{
  "num_hidden_layers": 9,
  "hidden_size": 128,
  "n_experts": 128,
  "experts_per_token": 4,
  "d_expert": 64,
  "d_shared_expert": 64,
  "hidden_act": "squared_leaky_relu",
  "moe_layers": [2, 3, 4, 5, 6, 7, 8],
  "router_score": "sigmoid",
  "normalize_top_k": true,
  "routed_scale": 2.0,
  "balance_loss": 0.00083,
  "balance_bias": true,
  "shared_expert_gate": true,
  "init_std_router": 0.0137,
  "lr_router": 0.00137,
  "vocab_size": 4096,
  "norm": "rmsnorm",
  "norm_eps": 1e-06,
  "tie_word_embeddings": "early",
  "optimizer": "soap_variant",
  "learning_rate": 0.00607,
  "beta1": 0.95,
  "beta2": 0.98,
  "batch_tokens": [32768, 65536],
  "max_seq_len": 2048,
  "train_tokens": 412400000,
  "max_steps": 8905,
  "dataset": "wikipedia_en"
}
Below are experts of layer 2 (counted from 0) of a mixture-of-experts language model. Rows are named router (the router's row for the expert) and show model dimensions 0-127. Each number is 500 + 50 x the weight over its row's rms, rounded and kept within 0 to 999. Numbers have three digits each.
After each expert's rows: a language model's description of what the expert responds to. This comes from a sample of Wikipedia text that the model never trained on.

# expert 46
router:441501488496525447497522498475600394442460479494461406528533376407429417500400450396445497592416529557437458521563554514585517504477465447514470488593512417569479445446504553524458456486507460472559551447543470535545445564529481549419574539487516489517504488552453528550527492476470516489516507532472443474535442490528483423505575488445506469558468581563412512497595575510562418530479
It responds to: Acronym letters

# expert 1
router:480615486470550471520466486463513401413449515513478441467530476464486371499484561544427465610450513408472515534460507514518555410489534445446460422559562465483536514503539422534539454471457483443578536519497443501598518593512497490423543548552563480442505544557451541626468513499567534534495501467548443533506542370571531535479450537587486539413416445494467537482533508504486459539552
It responds to: Title and date openers

# expert 60
router:441548536487573440636486454404486441485406488518450472484486444431445515443500463462506452489354507605484495456550510457605490392538456520446522505557518493556526450504514485471515578506510494498495476496571468468501558473561471528444586545497547497321493520558520569490538483582578469486556500466596543512451490500468531506437513467615485547524472485518471517504608505503550457488461
It responds to: Table cell separators

# expert 7
router:485574461528541463494558466521599513477468592508445465422470463487394559484531449414404566489459549464472527417481522503533468466533531486457502565459483521510551435428499529540466432521456384554549549475576443456556480541423482495497545499480633512443488541466446455497490548491510417513565533556521515469498569356467504530494470515546611462424476535611439612500532536490505500504536
It responds to: Word-final suffixes

# expert 43
router:444519442481517507571562442532524452441504540457449503497374408450460380478455521500453533516495589482464511418584495586497495435615485472419563550535550480590487464522462449403545420533476489472582527497557515559561532479510462440542570489488542477435475459511468547536513464534496497531479527459542433512430496421509522542528484552513567446457494496542435524497559625479451366512428
It responds to: Auxiliary and linking verbs

# expert 58
router:426642493500559426630461430424485445348449484463481495495415445509429430544427483444492431514505538472435478521491454550547537443477474495491438486503555546534529460448506530561520529470491461480419547528552460521518532557526493501419546555494510497491551554483448469621481521493535539495517530475537455456452548390577464462521547523502568559548476541538417621465595543482513504514537
It responds to: Name-head words

# expert 38
router:453639528513613456535465438509514473457406475519423464518487448450474468543505436424409534466487552505409516446471487509461554435455444445514481485563505451552529521421556474540510516460482451434538486516527471469487550622492498476458492546480545545449493538429449483574504535521498472503479562456526413504409592494553464496443586465572572495492402559582393584448556503556513443463550
It responds to: Capitalized first pieces

# expert 30
router:382512559563523530549561433529582492443508495419474500485553463474479469529471435431513435521430490526477460546409541440556457416470515439483513463487527447524538476425479537451603459426550511380563560523474528437558475532491515565433559540340571550446489492540426484544503578508474406469456506601473496471443469374484490530482505517560506530446459480550498524463506564479511465538471
It responds to: Infobox field separators

# expert 51
router:466517504470552445540484479513563482425452509466407500505489474456449515543488459448495438462479505479464516482515495518472481480500467404461459540563538473592486486542425437603544505501558536470556480587440450542501547619625458454459578538540501521426461434487486489573454540569518409424505496504537531348495544457507475527600400467543534499416391557556439577538495563505516504534554
It responds to: Sports results formatting

# expert 5
router:428515526511561440535474432398543480408424485555468439520477478519460478478470469406440492531388550561515499513467459459565480428494500503422490420495487474539513457534630481475548571528497421476515545511544572514423504557513454420431566603484505436412390429498404531482505524487497483487581521460643494536486449467520459475477536536564463523469408562534461509448512519474533482450551
It responds to: Table cells, citation parentheses

# expert 63
router:510574488579563483480567488553560503490501547483470548402537435433505400495423456445457452510440473468492567524500542494524398482547519429410449500527531513497533445558496504507519472478535427476438643480541517572477493485494552493457548506464601519507405521464466439566527527610513392497494492429624447527386476465492512512501490545546434507449441547544563495519576521558586499470569
It responds to: Short foreign-word endings

# expert 33
router:457573497520517512523510509490514369441478515493493402463428472435467500456504588496501489510449556584494496477526495529604548321507488509444481471550493530548473491507473511520521506535508500388454492482499488411509520548483528474466576503484521471396503574590505533568497538554508447488555477506558560485433413419531549554444541524576455545553366517521487565476602521449542375533493
It responds to: Table cell contents

# expert 0
router:503509484486513479564487419489497492476492528526458497451444507532419563453518501504441516519433555495465578466476506542573470466614478441439518487580520514546470431469551405584544520524441508500453513622426431450480525505509525467457494556437573513401456521493520450488504534527490497539497473485614459424457557484525504553465547479613492604387393553595558622574500554471510440473524
It responds to: Word-initial verb/noun stems

# expert 37
router:507512459515491546515413521548529452476502451441443430468460497440434446422436516437467513519385548494502473503495481562547573443478493492474471452512609479525492482517502459551466511502500405497536480598489445488512510542541456461402539562483536541486517503594449561628446520519484381515513499483633557415488553425481551519502560468465530542444360551543535558482504496516478388590527
It responds to: List and table cells

# expert 14
router:485513469544547477607500460501526408444483501483467448482497406533440423510439460515495494571357461469498520420524572523501593546544472502511524557483580498546466510553467490475593489484547544505592583577583422496449428617523467508401569489515507481481452480441477552520472598492619501578583572546511460510463472447518428445499463490561431544490517476488497572467526565458511488545527
It responds to: Wiki page structure

# expert 24
router:452489535575490451548425464466593440470474560554386471467518474520436498530469434476517551579425526502453486511557521525557474498586483510469508470487548510514523524527510461494513435498507395490528488473446452602478410616557483569422612503527538483505459539527497525576560562537543527566520451443523522521481445387484537520456579558566448577490451574508397568520551538425570473592502
It responds to: LaTeX and foreign bytes

# expert 10
router:483546412618660451577534353512458494437497507446512495465485534427507485532481498396420497541399473489493538503553432548499511491536444470456422487536471508565521485444547478559473533501556478513484593499474468541549478520522437500424557477487514489498445501450513539603457604534517469503462534492572422496435516516563428578514522501523465525487462515531487515517599502594625477562461
It responds to: Name-final word pieces